{"num_hidden_layers": 12, "hidden_act": "gelu", "attn_scale": 0.125, "init_std_qkv": 0.0283, "init_std_down": 0.0, "decay_fraction": 0.6, "final_lr_fraction": 0.0, "batch_tokens": 65536}
Below are experts of layer 3 (counted from 0) of a mixture-of-experts language model. Rows are named up (a neuron's input weights, with its number) and show model dimensions 112-223. Each number is 50 + 12 x the weight over its row's rms, rounded and kept within 0 to 99.
Before each expert's rows: "mostly gets" lists some tokens that are sent to it at least half of the time. This comes from a sample of Wikipedia text that the model never trained on.

# expert 23
mostly gets: " Bo", " short", " Bus", " many", " ex", " some"
up0:38 46 69 51 50 68 64 56 28 74 46 38 35 47 43 54 45 47 23 54 28 52 49 59 37 64 53 71 43 52 68 40 44 62 52 37 65 21 49 53 64 55 44 50 39 38 61 47 36 48 41 46 39 56 36 82 66 73 59 59 60 28 39 46 40 50 41 47 65 55 47 65 35 40 50 52 47 55 56 39 43 46 48 33 46 41 50 51 38 33 63 49 58 55 45 34 39 38 54 36 29 67 41 66 73 55 62 47 57 40 49 54
up1:40 59 22 43 45 61 49 70 56 46 55 44 47 53 47 49 43 41 39 50 51 40 41 64 33 68 34 76 48 48 68 24 44 41 59 43 52 44 48 72 71 79 34 51 44 42 47 49 35 52 40 49 62 43 48 34 39 77 58 57 53 45 31 48 41 43 28 54 52 58 47 63 63 35 56 60 56 55 51 69 61 44 60 32 48 30 53 38 35 38 54 55 53 44 46 27 40 59 49 44 57 47 35 57 53 68 62 48 50 40 58 52
up2:59 62 47 33 34 41 53 48 33 60 45 37 53 61 53 59 47 64 55 39 38 43 28 49 51 49 37 68 72 34 53 49 52 39 46 61 52 57 50 57 57 45 54 48 58 49 80 36 31 61 62 43 53 36 46 38 63 78 64 51 51 39 48 56 53 48 38 30 47 31 66 60 52 50 36 60 31 56 68 55 55 37 61 31 53 31 55 61 47 30 48 45 59 52 39 29 60 34 50 30 50 71 24 58 71 46 44 64 59 45 44 46
up3:51 46 47 42 59 69 44 60 37 84 42 39 41 50 50 28 52 73 51 86 27 56 50 54 33 67 50 75 39 64 42 28 55 40 37 46 58 25 52 71 52 42 56 60 42 55 59 42 43 69 51 47 55 65 43 54 33 59 37 76 57 59 35 63 55 54 28 39 56 54 32 52 40 59 53 51 69 52 55 46 33 41 51 42 60 51 43 50 38 37 51 55 48 52 52 47 66 41 53 55 49 61 74 53 54 76 46 43 43 63 42 47
up4:56 42 57 69 30 44 57 52 52 51 44 24 54 42 45 39 35 49 68 53 56 63 48 62 36 39 45 46 29 44 65 59 50 51 67 72 68 47 49 32 34 61 59 61 39 38 62 54 36 46 66 42 44 42 38 57 65 57 55 49 49 31 47 51 43 65 38 50 54 59 61 54 68 62 54 45 45 41 56 55 25 58 49 40 75 37 63 48 46 55 49 62 47 62 44 23 43 35 48 40 59 35 35 37 64 34 34 52 81 50 63 55
up5:52 67 60 46 37 68 06 66 49 32 48 55 43 21 63 40 43 60 54 61 39 33 50 50 42 38 55 72 62 38 48 57 49 56 73 65 42 56 55 53 57 40 35 50 40 55 65 38 37 46 55 52 43 68 42 55 50 69 37 65 40 37 57 32 52 71 74 33 50 58 64 45 34 45 27 66 64 54 49 49 40 52 31 47 28 37 52 55 48 55 43 50 54 45 69 36 46 34 36 50 51 53 26 50 52 47 51 62 57 33 51 43
up6:43 73 64 51 46 50 64 53 42 63 54 55 47 40 60 48 39 52 36 67 46 36 39 56 58 74 70 73 46 49 56 20 49 47 49 68 52 28 46 56 62 55 36 37 34 54 54 59 36 65 34 38 58 58 35 67 62 42 49 73 55 32 55 37 44 52 37 48 66 67 47 46 38 39 44 55 44 41 48 51 22 36 45 38 43 47 46 66 27 25 59 48 68 71 52 33 60 44 50 51 59 41 56 49 62 62 59 76 44 49 52 54
up7:47 63 54 46 19 55 42 63 55 50 32 54 31 58 58 57 53 28 66 62 36 38 38 48 42 51 57 59 55 55 71 56 41 60 33 60 24 41 47 50 52 52 58 32 60 61 53 29 35 56 34 55 45 64 19 66 55 41 59 45 72 51 48 43 47 63 53 46 43 50 70 44 33 63 61 51 44 43 72 53 41 39 29 41 45 64 30 50 52 37 62 28 48 65 39 39 46 56 47 52 36 47 55 43 45 57 28 66 59 62 52 46
up8:35 51 75 28 50 48 42 72 20 60 35 37 54 56 38 48 53 46 37 62 62 66 54 64 27 27 44 65 67 57 44 43 53 29 49 67 42 38 64 44 40 47 24 46 32 64 57 52 42 38 47 54 38 43 51 71 55 58 34 49 68 60 46 63 42 42 42 65 45 45 41 69 50 69 60 38 42 46 70 50 40 26 62 59 48 53 56 49 56 43 70 57 66 38 48 63 67 49 35 37 55 49 40 49 82 50 58 65 45 36 48 45

# expert 27
mostly gets: " rel", " tr", "184", " ob", " inter", " sec"
up0:43 45 58 38 29 64 64 50 38 80 52 43 27 53 33 49 40 33 18 39 36 34 46 60 43 69 46 53 48 33 69 47 45 51 39 37 71 35 35 59 66 59 61 46 41 38 55 41 45 47 50 53 41 42 21 96 39 63 70 41 48 37 49 39 53 52 28 59 58 45 48 63 28 45 47 63 39 49 55 60 48 50 56 49 54 35 55 51 46 37 74 35 73 66 56 55 40 36 65 46 48 56 37 59 59 60 54 45 61 47 49 58
up1:21 51 28 31 49 57 47 66 56 41 50 32 62 60 41 69 39 41 36 34 59 55 49 51 44 32 34 52 58 48 84 35 66 48 57 38 61 58 45 50 68 66 46 47 44 66 47 43 43 49 61 55 44 50 43 59 45 72 49 62 62 39 36 43 52 43 25 53 53 52 47 60 52 37 49 39 64 48 42 68 70 40 41 43 50 25 49 41 29 45 44 58 59 51 52 52 54 57 38 47 53 47 34 44 53 53 54 44 43 40 63 48
up2:55 68 58 52 21 63 56 72 45 41 47 34 48 67 38 51 55 59 60 70 34 30 37 55 46 59 54 67 60 62 51 44 62 52 57 69 49 58 52 54 38 49 47 46 43 35 78 47 45 64 51 47 58 44 41 36 49 68 49 72 45 25 40 54 44 44 41 60 50 27 63 63 64 43 41 60 28 43 56 39 20 29 72 29 58 51 45 50 39 34 40 37 47 51 45 24 46 41 55 18 55 72 39 64 48 52 31 72 59 62 53 49
up3:59 48 61 65 72 74 55 64 49 76 38 45 50 50 53 36 38 64 53 76 37 55 45 58 37 75 45 85 43 52 47 42 53 51 50 55 45 38 55 62 52 61 30 79 43 48 74 49 38 63 37 44 52 43 52 37 27 54 33 46 57 61 48 44 45 43 29 23 60 55 64 45 32 59 41 42 72 45 34 60 36 68 60 40 57 56 41 56 41 46 66 50 66 56 56 48 58 28 42 29 62 52 63 47 60 45 41 60 46 53 54 56
up4:43 40 64 48 38 68 68 60 49 46 45 44 46 40 54 41 42 59 52 56 59 65 46 56 38 41 30 57 40 37 60 61 53 36 86 67 66 58 37 37 37 54 59 49 33 49 50 53 42 41 48 48 54 52 40 64 64 52 47 39 45 36 48 27 29 43 53 44 44 66 54 57 46 42 55 50 50 52 61 64 29 57 58 46 81 51 39 40 51 52 38 64 33 45 54 25 43 40 42 48 46 37 51 62 62 45 14 47 69 67 75 52
up5:43 61 74 42 43 79 38 57 37 69 42 39 45 42 46 33 48 48 58 76 19 49 41 55 34 51 55 73 43 37 41 57 38 40 62 45 59 42 43 33 65 56 39 44 47 41 68 46 19 65 60 39 31 67 33 61 46 81 48 64 46 55 47 35 49 68 49 62 49 39 56 59 39 64 42 68 53 53 61 45 28 45 36 50 51 42 45 63 51 56 46 51 43 57 46 24 38 26 24 51 41 58 36 60 48 44 50 66 44 35 39 38
up6:43 60 72 31 53 52 62 55 41 64 57 42 41 50 66 43 39 38 40 53 48 54 24 45 47 59 45 77 50 56 54 23 56 46 43 57 50 45 41 59 68 46 33 34 43 57 49 48 27 47 48 32 41 37 50 62 55 55 65 57 52 56 51 50 42 44 35 60 62 62 45 81 37 40 56 41 57 36 54 52 35 34 55 51 35 34 45 53 49 35 69 46 53 36 45 46 44 39 46 50 63 37 47 69 61 59 61 66 51 59 49 43
up7:47 67 56 56 20 74 53 75 31 52 35 37 45 57 43 63 61 46 49 74 34 26 39 68 44 59 49 70 61 49 67 33 48 39 41 53 40 37 47 65 59 46 51 46 39 55 63 43 29 49 42 36 30 61 25 56 54 54 61 60 72 55 58 56 45 64 49 46 48 59 64 52 44 55 36 70 47 49 58 63 32 42 40 45 48 54 31 47 55 38 64 36 48 65 38 30 53 42 44 42 29 59 49 48 61 43 34 55 50 34 49 55
up8:42 55 53 50 61 53 56 77 23 71 34 35 60 47 48 36 45 76 40 62 34 55 55 65 34 34 54 54 48 60 55 52 42 24 52 49 52 40 58 47 71 42 43 42 28 49 64 48 42 36 51 54 58 62 45 62 43 54 45 53 59 48 46 41 39 60 31 42 49 27 35 59 60 59 66 40 47 57 65 51 44 34 64 43 58 75 58 63 53 62 57 58 50 57 46 48 62 61 41 34 53 38 39 68 63 57 61 74 56 66 55 56

# expert 4
mostly gets: " Los", " cond", " sp", " fun", " tri", " mus"
up0:46 67 50 40 22 69 64 56 29 87 56 42 33 49 33 50 44 36 38 39 38 37 45 63 34 55 48 71 43 39 62 32 33 46 58 34 66 43 43 54 60 57 40 54 35 51 58 28 44 57 56 37 41 56 33 75 45 67 54 48 49 50 42 35 44 55 25 55 61 66 46 65 37 47 60 56 66 36 40 55 52 47 57 38 34 27 49 50 45 45 63 45 63 67 47 45 31 43 66 50 27 58 35 55 55 51 60 64 53 42 47 43
up1:37 55 20 44 50 39 29 73 60 29 48 50 39 54 42 42 34 38 39 56 40 48 49 66 42 46 31 68 54 48 69 29 51 52 53 40 55 50 62 46 61 66 51 36 54 55 56 50 43 68 56 62 51 51 38 44 48 62 56 60 53 54 31 49 41 51 14 63 44 57 29 48 66 39 62 50 60 58 53 64 53 47 58 38 39 37 48 42 25 52 51 65 60 46 57 54 28 72 52 41 55 60 34 57 63 45 56 57 44 40 54 58
up2:55 65 52 65 22 66 43 53 30 57 37 33 53 60 49 70 45 52 40 56 41 49 33 43 47 44 67 44 57 42 60 49 32 62 48 57 48 62 41 44 47 53 27 46 48 56 74 35 38 53 56 44 61 63 44 44 53 66 57 71 72 37 67 43 52 58 34 55 56 27 52 59 75 47 45 39 38 45 56 60 39 49 51 46 39 32 36 53 41 46 55 48 48 55 31 12 51 41 33 23 47 69 44 46 55 38 44 65 52 68 46 46
up3:51 52 30 79 64 73 55 57 58 74 53 55 60 52 49 29 30 65 69 70 32 40 48 43 38 64 50 74 43 70 42 42 47 65 49 45 40 30 63 67 46 51 43 80 50 52 60 47 47 49 63 53 66 77 47 41 43 61 33 71 54 36 42 64 48 42 39 45 71 61 31 54 29 52 41 51 70 36 44 55 44 64 53 58 56 57 54 44 46 40 51 69 48 66 46 62 61 31 43 67 40 65 65 58 69 69 38 60 43 43 65 40
up4:41 28 64 62 46 65 72 68 51 69 53 32 45 44 63 34 56 52 58 51 53 48 35 67 33 43 35 49 41 49 58 67 48 50 83 49 71 52 41 26 41 54 60 52 23 39 52 59 30 34 58 44 50 60 36 57 57 56 45 37 55 47 54 33 32 43 42 56 58 50 45 57 60 53 69 51 43 47 44 50 31 51 55 27 66 65 59 40 57 54 52 63 48 54 57 35 32 42 56 55 58 46 54 30 57 34 28 63 65 69 48 46
up5:41 69 53 31 39 68 29 55 65 45 34 49 35 51 64 20 53 49 64 64 32 50 22 55 28 52 51 59 47 49 38 61 41 21 72 61 36 61 46 32 51 38 45 56 64 48 81 46 39 56 33 32 49 56 42 61 35 62 48 55 47 54 57 28 32 77 62 59 50 50 36 47 28 54 20 69 56 56 60 51 38 54 46 44 56 39 48 50 55 50 39 53 47 55 47 32 50 49 38 37 60 55 41 48 49 55 60 47 60 42 44 44
up6:49 49 58 36 59 66 62 45 52 50 55 58 58 25 69 55 54 52 35 57 51 48 30 57 64 63 54 66 52 60 53 33 62 40 51 58 59 43 47 66 64 54 41 44 42 50 63 57 32 73 47 18 33 34 52 59 69 51 50 51 49 58 48 49 26 37 34 64 56 58 55 49 49 33 41 54 44 52 52 56 26 46 53 45 34 48 44 56 50 35 75 48 63 43 55 41 56 26 46 46 55 36 57 54 61 56 56 60 52 52 51 44
up7:46 63 37 53 37 60 61 77 33 58 37 48 37 61 44 46 42 46 54 56 43 51 48 70 54 50 39 69 53 61 63 45 56 58 41 46 51 35 55 56 61 46 43 49 45 56 58 33 22 43 49 44 29 80 28 58 67 52 62 41 57 43 51 40 43 51 43 50 58 43 62 50 47 55 47 46 50 50 59 45 52 42 46 41 43 43 42 37 58 30 61 53 48 58 38 43 45 35 40 51 14 45 39 47 57 37 40 66 57 45 56 49
up8:51 39 53 49 68 52 40 62 42 69 40 60 45 61 38 38 41 51 43 68 34 60 44 75 35 46 49 45 80 61 56 63 40 39 57 44 41 16 55 28 56 76 52 39 37 42 83 72 42 40 65 58 58 66 48 66 42 50 44 39 47 66 37 53 40 36 36 64 57 38 25 41 47 69 58 68 43 64 63 61 54 30 63 63 47 73 50 26 57 64 61 59 71 36 48 65 26 60 47 32 58 55 31 47 59 54 55 71 42 42 46 68

# expert 22
mostly gets: " pat", " cre", " sup", " ele", " —;", " Dar"
up0:31 43 56 33 42 58 46 45 30 60 25 43 37 45 46 52 30 63 45 19 50 44 50 63 32 58 51 66 39 44 81 59 39 55 41 36 58 43 51 45 65 64 48 65 38 50 53 40 48 49 50 61 39 37 42 80 63 70 51 34 41 24 38 35 48 55 44 60 73 55 41 59 43 40 48 56 53 36 43 39 59 43 46 35 51 30 57 49 40 54 61 59 58 58 58 42 40 41 61 56 32 48 29 48 78 70 70 49 55 36 57 59
up1:34 58 40 42 42 46 47 65 55 48 47 49 51 52 61 44 35 47 44 63 39 59 50 56 28 40 38 58 58 66 65 33 39 46 61 35 54 36 57 55 73 60 40 51 32 49 39 46 43 53 43 48 61 56 27 61 44 67 61 60 51 48 36 31 50 47 40 58 69 43 44 80 46 45 57 47 61 49 49 54 52 39 54 45 47 37 50 40 27 54 63 55 53 65 64 51 47 52 51 43 50 57 59 39 55 42 48 60 37 33 49 58
up2:65 56 43 40 41 60 38 52 42 59 42 39 50 68 57 60 58 71 49 66 42 30 34 53 48 66 52 58 62 45 61 50 64 55 40 61 58 73 50 39 52 66 46 54 41 42 83 49 50 50 46 52 62 49 42 47 48 63 47 72 64 40 41 47 47 46 58 43 52 16 56 60 56 57 37 66 24 47 63 37 35 16 61 37 47 41 43 62 41 45 40 67 38 45 44 16 61 49 48 03 51 70 33 43 69 49 54 60 66 66 36 49
up3:39 43 37 68 46 66 45 77 51 80 45 46 52 65 50 26 38 70 53 70 43 54 43 47 44 61 60 83 31 63 43 22 39 38 44 49 62 46 54 66 49 55 58 86 57 63 54 31 32 50 52 43 58 70 43 41 30 55 37 57 62 64 47 47 55 48 31 37 59 44 54 50 38 64 66 51 75 42 49 50 52 45 55 47 65 47 56 54 60 48 62 62 38 49 32 45 52 41 42 44 50 72 58 55 54 69 46 57 42 49 49 33
up4:42 43 71 71 46 56 66 61 42 52 37 11 46 56 54 56 45 47 57 37 62 55 47 64 29 44 44 55 39 48 70 57 40 61 54 46 72 46 40 43 30 61 38 58 45 60 68 65 43 43 59 27 56 50 42 71 70 66 71 36 44 35 40 46 40 49 36 48 54 74 53 41 59 33 56 33 42 52 44 51 57 62 58 48 73 46 62 45 55 52 75 55 39 46 44 21 46 30 59 43 40 37 39 46 62 34 45 50 58 63 55 54
up5:41 55 73 51 43 60 24 45 39 47 53 45 60 40 48 46 55 61 50 48 38 47 39 49 28 31 48 69 74 41 33 32 37 27 61 61 51 61 44 38 57 48 27 54 42 38 72 50 30 49 34 42 35 52 39 56 41 79 54 60 30 77 39 35 49 67 61 46 51 64 67 53 43 60 47 69 64 57 65 36 29 63 40 46 31 37 47 70 64 46 39 46 62 59 61 41 41 32 44 47 48 33 30 68 53 40 50 60 46 31 51 47
up6:50 61 60 42 30 54 53 48 54 59 59 35 59 48 84 68 31 57 45 55 36 48 33 64 54 55 60 57 44 69 54 35 59 47 49 48 50 56 45 78 60 61 33 44 39 55 45 55 50 47 51 25 42 51 54 54 55 52 72 54 44 30 35 49 47 47 57 56 57 62 46 52 37 20 37 55 38 42 39 54 35 43 43 52 59 51 34 75 60 48 71 47 51 57 47 40 53 31 54 36 62 43 54 60 51 53 69 70 50 46 43 47
up7:42 60 52 78 28 50 55 78 41 82 44 29 40 59 50 60 45 33 52 65 28 37 47 51 51 45 62 55 40 54 55 62 52 61 47 28 34 38 61 51 68 55 59 36 50 58 49 39 33 52 42 43 45 72 37 59 56 59 64 52 74 51 42 57 33 68 28 49 62 50 69 53 31 40 38 51 40 62 61 45 32 32 38 43 53 39 26 61 51 31 54 46 34 58 39 32 38 47 50 57 26 65 48 62 48 44 45 59 56 41 50 49
up8:39 42 64 60 67 47 52 73 38 70 32 48 60 65 54 46 38 45 27 61 70 66 49 64 40 51 48 50 65 51 56 46 51 46 53 63 67 23 50 39 53 49 50 56 30 62 52 54 51 28 47 69 48 59 56 60 41 55 38 49 55 57 44 46 55 45 24 66 33 38 34 66 59 71 62 37 59 53 58 48 58 45 53 62 45 59 56 35 56 48 66 59 45 39 37 56 50 59 32 40 43 39 36 63 77 70 59 63 55 44 47 47

# expert 20
mostly gets: " ro", " ann", " sh", " gl", " red", " ten"
up0:45 44 64 50 45 49 61 45 32 77 55 51 49 47 41 49 51 36 40 30 29 43 67 67 36 64 49 64 48 40 60 31 48 38 49 31 55 39 43 41 39 47 61 56 39 52 52 41 44 57 39 73 43 64 42 73 79 55 48 51 38 49 41 33 56 49 38 40 55 66 56 72 48 34 55 49 53 49 45 54 46 49 66 43 41 32 47 55 24 35 78 51 61 65 49 42 46 40 67 48 35 48 37 52 69 50 64 55 49 36 35 54
up1:34 60 31 37 37 47 43 62 60 27 43 55 45 68 46 45 25 35 35 45 55 50 42 37 42 40 50 44 39 58 70 31 46 40 57 44 45 57 57 60 73 60 43 57 37 40 54 49 50 60 48 63 56 57 45 37 38 66 57 71 56 58 33 62 57 43 28 64 40 48 33 67 73 39 61 55 71 66 39 60 56 35 54 43 37 52 48 36 30 45 54 56 60 47 63 43 46 72 65 44 55 57 38 41 46 52 41 75 33 59 61 56
up2:53 67 39 52 17 53 39 58 36 50 36 36 44 64 31 63 53 60 50 46 39 54 27 40 59 56 52 43 52 59 55 37 59 30 57 57 58 59 63 40 61 55 34 54 40 48 50 52 22 63 49 36 46 42 51 50 48 57 65 78 53 46 47 66 51 50 30 42 39 31 42 69 50 54 41 60 37 58 47 37 45 40 73 40 52 54 49 70 42 40 46 58 64 56 56 29 43 44 40 24 41 76 42 44 59 50 63 52 65 62 54 59
up3:48 56 43 63 67 60 58 73 48 75 39 57 34 55 39 33 35 61 70 72 34 38 51 53 43 67 52 81 46 48 34 47 34 57 42 62 50 28 47 75 65 70 36 63 40 71 56 46 49 49 36 52 71 68 64 28 32 52 14 39 55 60 54 55 52 50 33 33 77 52 35 54 26 57 64 37 75 42 48 62 43 69 69 49 59 52 67 33 50 49 71 52 47 55 53 54 65 27 53 59 58 46 70 46 50 62 40 63 40 53 41 50
up4:32 53 41 72 39 59 66 69 33 72 53 34 63 57 45 63 48 44 56 62 46 44 48 55 28 58 41 66 39 60 55 52 53 41 62 48 70 53 51 41 41 58 55 53 36 45 63 38 32 43 68 39 44 50 42 55 66 67 40 55 67 36 34 48 45 58 36 48 57 57 40 50 60 46 66 42 36 51 32 55 25 56 57 46 66 51 50 56 44 54 56 61 37 65 36 39 37 25 38 43 59 35 35 52 82 39 53 43 55 43 62 48
up5:51 41 68 49 43 84 21 51 55 46 32 35 40 34 66 47 73 73 47 61 20 45 39 48 44 50 44 69 51 56 45 59 40 34 68 63 50 54 34 56 52 52 48 48 50 55 62 42 45 33 49 48 38 56 35 45 51 73 58 54 54 53 54 45 45 67 69 59 51 56 62 60 24 59 29 65 64 53 69 52 37 50 49 55 41 30 56 60 29 51 45 53 49 28 52 36 44 47 33 36 50 51 52 57 52 53 46 70 61 26 35 24
up6:50 58 55 34 44 48 71 66 41 71 58 55 49 37 67 55 40 34 43 49 40 50 31 50 37 72 46 61 64 68 57 21 53 33 40 64 57 47 54 46 59 46 26 40 44 48 66 55 45 64 45 38 41 67 43 57 62 49 51 73 50 36 50 52 38 53 33 52 64 45 41 49 47 41 52 55 51 36 44 36 23 32 59 49 53 46 42 59 29 42 61 33 50 51 47 45 47 24 46 43 57 39 42 62 57 60 51 63 57 51 42 45
up7:38 64 45 57 40 48 55 67 40 50 38 39 34 58 41 51 45 40 56 61 38 50 56 59 49 51 43 60 52 61 57 44 51 45 46 48 28 23 64 53 57 52 62 51 31 64 42 30 41 40 41 58 39 73 34 66 62 40 63 55 63 53 60 48 21 63 51 35 59 50 50 48 46 44 41 56 31 44 55 48 21 46 37 47 58 46 39 41 39 45 73 35 31 71 58 56 64 40 49 47 33 64 16 44 61 38 40 57 52 60 51 58
up8:47 38 57 44 63 47 43 63 37 63 46 42 37 60 57 52 32 49 24 51 57 70 34 48 35 29 55 53 65 45 59 33 47 31 52 55 53 30 50 38 45 58 34 39 36 55 59 47 46 39 54 57 54 53 54 47 61 58 44 56 51 64 45 53 45 45 41 67 54 51 26 70 34 60 52 60 74 61 66 65 54 40 60 45 59 55 54 37 51 49 68 66 65 47 42 52 56 65 40 42 31 60 43 60 60 62 62 77 49 25 30 50

# expert 51
mostly gets: " given", " such", " wife", " followed", " develop", " view"
up0:41 30 60 55 46 56 55 49 40 42 57 58 57 41 47 26 52 29 46 43 66 43 53 69 43 63 44 58 45 53 59 53 29 46 59 36 55 51 53 51 63 51 50 63 32 40 36 39 54 39 38 57 53 46 26 62 56 50 51 52 43 33 41 35 37 58 46 55 76 83 45 65 29 44 57 58 50 25 53 53 47 42 74 38 47 42 63 45 52 53 59 41 45 60 47 49 50 48 73 59 64 57 32 40 69 51 66 62 73 37 47 58
up1:35 42 36 36 40 78 56 57 69 27 52 42 60 67 53 42 26 48 40 50 57 46 46 52 44 43 47 42 37 48 55 43 47 38 49 47 43 49 58 64 69 65 55 47 44 67 51 58 48 53 44 70 49 53 29 45 51 62 66 50 50 42 48 44 45 34 30 41 64 44 53 43 66 48 73 49 50 48 33 64 56 52 62 48 51 38 52 37 34 50 41 54 62 52 59 37 36 56 55 36 53 47 47 31 57 41 40 53 30 47 47 51
up2:57 63 32 28 23 38 44 52 46 38 33 41 34 67 25 66 59 60 67 57 34 38 24 52 48 73 47 59 62 49 54 56 56 50 55 57 67 82 41 32 50 56 49 57 58 44 74 45 47 45 38 57 66 54 61 30 42 59 55 56 51 37 55 62 33 37 53 46 42 19 66 60 54 54 31 50 22 50 47 29 53 55 62 45 55 37 51 45 55 47 39 45 57 48 58 30 64 39 43 48 44 59 53 45 53 51 47 48 46 69 44 43
up3:53 56 52 63 78 57 56 59 54 72 59 42 33 62 52 27 38 64 68 71 41 47 47 50 50 61 48 79 45 45 36 41 43 55 30 44 49 47 39 47 50 48 47 70 41 69 70 62 47 69 50 51 71 67 60 42 32 48 43 67 63 35 40 53 60 46 53 47 64 56 28 52 43 48 54 35 62 43 28 66 46 54 58 55 61 63 34 18 40 52 38 46 40 61 40 51 44 47 39 33 64 63 54 62 53 70 36 61 45 53 58 48
up4:61 38 40 61 39 60 55 46 43 41 70 28 38 58 57 53 56 42 61 58 54 38 50 48 33 46 51 51 36 36 50 59 55 57 74 43 58 64 34 30 33 63 64 52 23 32 50 69 38 59 62 48 63 51 41 46 68 48 56 29 55 37 50 45 51 55 64 44 49 66 47 28 53 46 64 45 62 59 41 53 43 45 46 53 64 55 68 47 60 49 61 74 38 32 44 35 31 38 64 51 54 45 45 35 47 47 31 57 59 69 61 61
up5:50 62 54 48 45 61 34 49 61 44 51 51 53 34 52 51 48 63 64 74 30 47 47 50 26 42 51 71 37 46 35 46 49 41 83 31 57 65 40 42 55 48 46 41 56 46 65 35 50 64 45 49 33 58 28 58 26 60 44 53 45 56 48 32 48 65 56 59 55 64 60 43 29 53 31 66 63 73 62 38 33 45 39 62 54 28 51 87 61 50 49 57 55 40 58 31 34 36 51 58 42 56 36 39 52 56 46 61 71 47 61 47
up6:61 51 27 24 44 60 49 32 60 58 74 49 58 45 65 41 36 63 36 55 47 55 36 50 52 50 42 55 60 53 44 33 51 42 60 60 60 48 55 63 46 71 49 47 42 38 45 57 48 60 43 31 45 41 57 45 68 44 47 64 54 33 47 47 41 52 67 60 55 51 40 45 52 43 66 70 51 27 41 53 36 42 40 66 52 53 56 68 38 50 63 58 60 42 42 37 62 47 46 53 49 55 79 41 50 64 77 68 56 62 18 36
up7:53 50 54 51 41 55 43 74 58 33 62 43 37 55 45 63 66 34 62 63 43 34 52 60 45 52 72 55 44 58 54 72 50 39 41 43 20 35 68 39 64 44 63 47 63 68 72 47 37 56 46 70 45 63 35 73 60 41 76 46 53 26 45 58 42 50 45 56 42 49 71 39 44 60 39 46 32 40 45 47 36 39 33 50 49 49 39 52 52 29 69 37 35 52 49 25 48 44 57 41 38 62 42 53 46 50 36 41 54 42 44 53
up8:49 25 64 51 48 27 38 53 44 60 34 46 52 50 31 34 46 58 48 57 63 54 46 73 36 68 47 45 49 61 73 44 23 45 49 56 41 36 42 51 50 46 39 37 46 49 46 60 56 54 68 71 65 58 38 47 32 54 53 57 56 86 28 46 36 36 57 63 60 45 42 48 63 57 62 46 48 58 67 47 59 32 62 60 52 52 37 46 51 65 69 43 51 53 58 74 57 56 58 37 28 43 54 66 72 40 54 63 49 63 53 50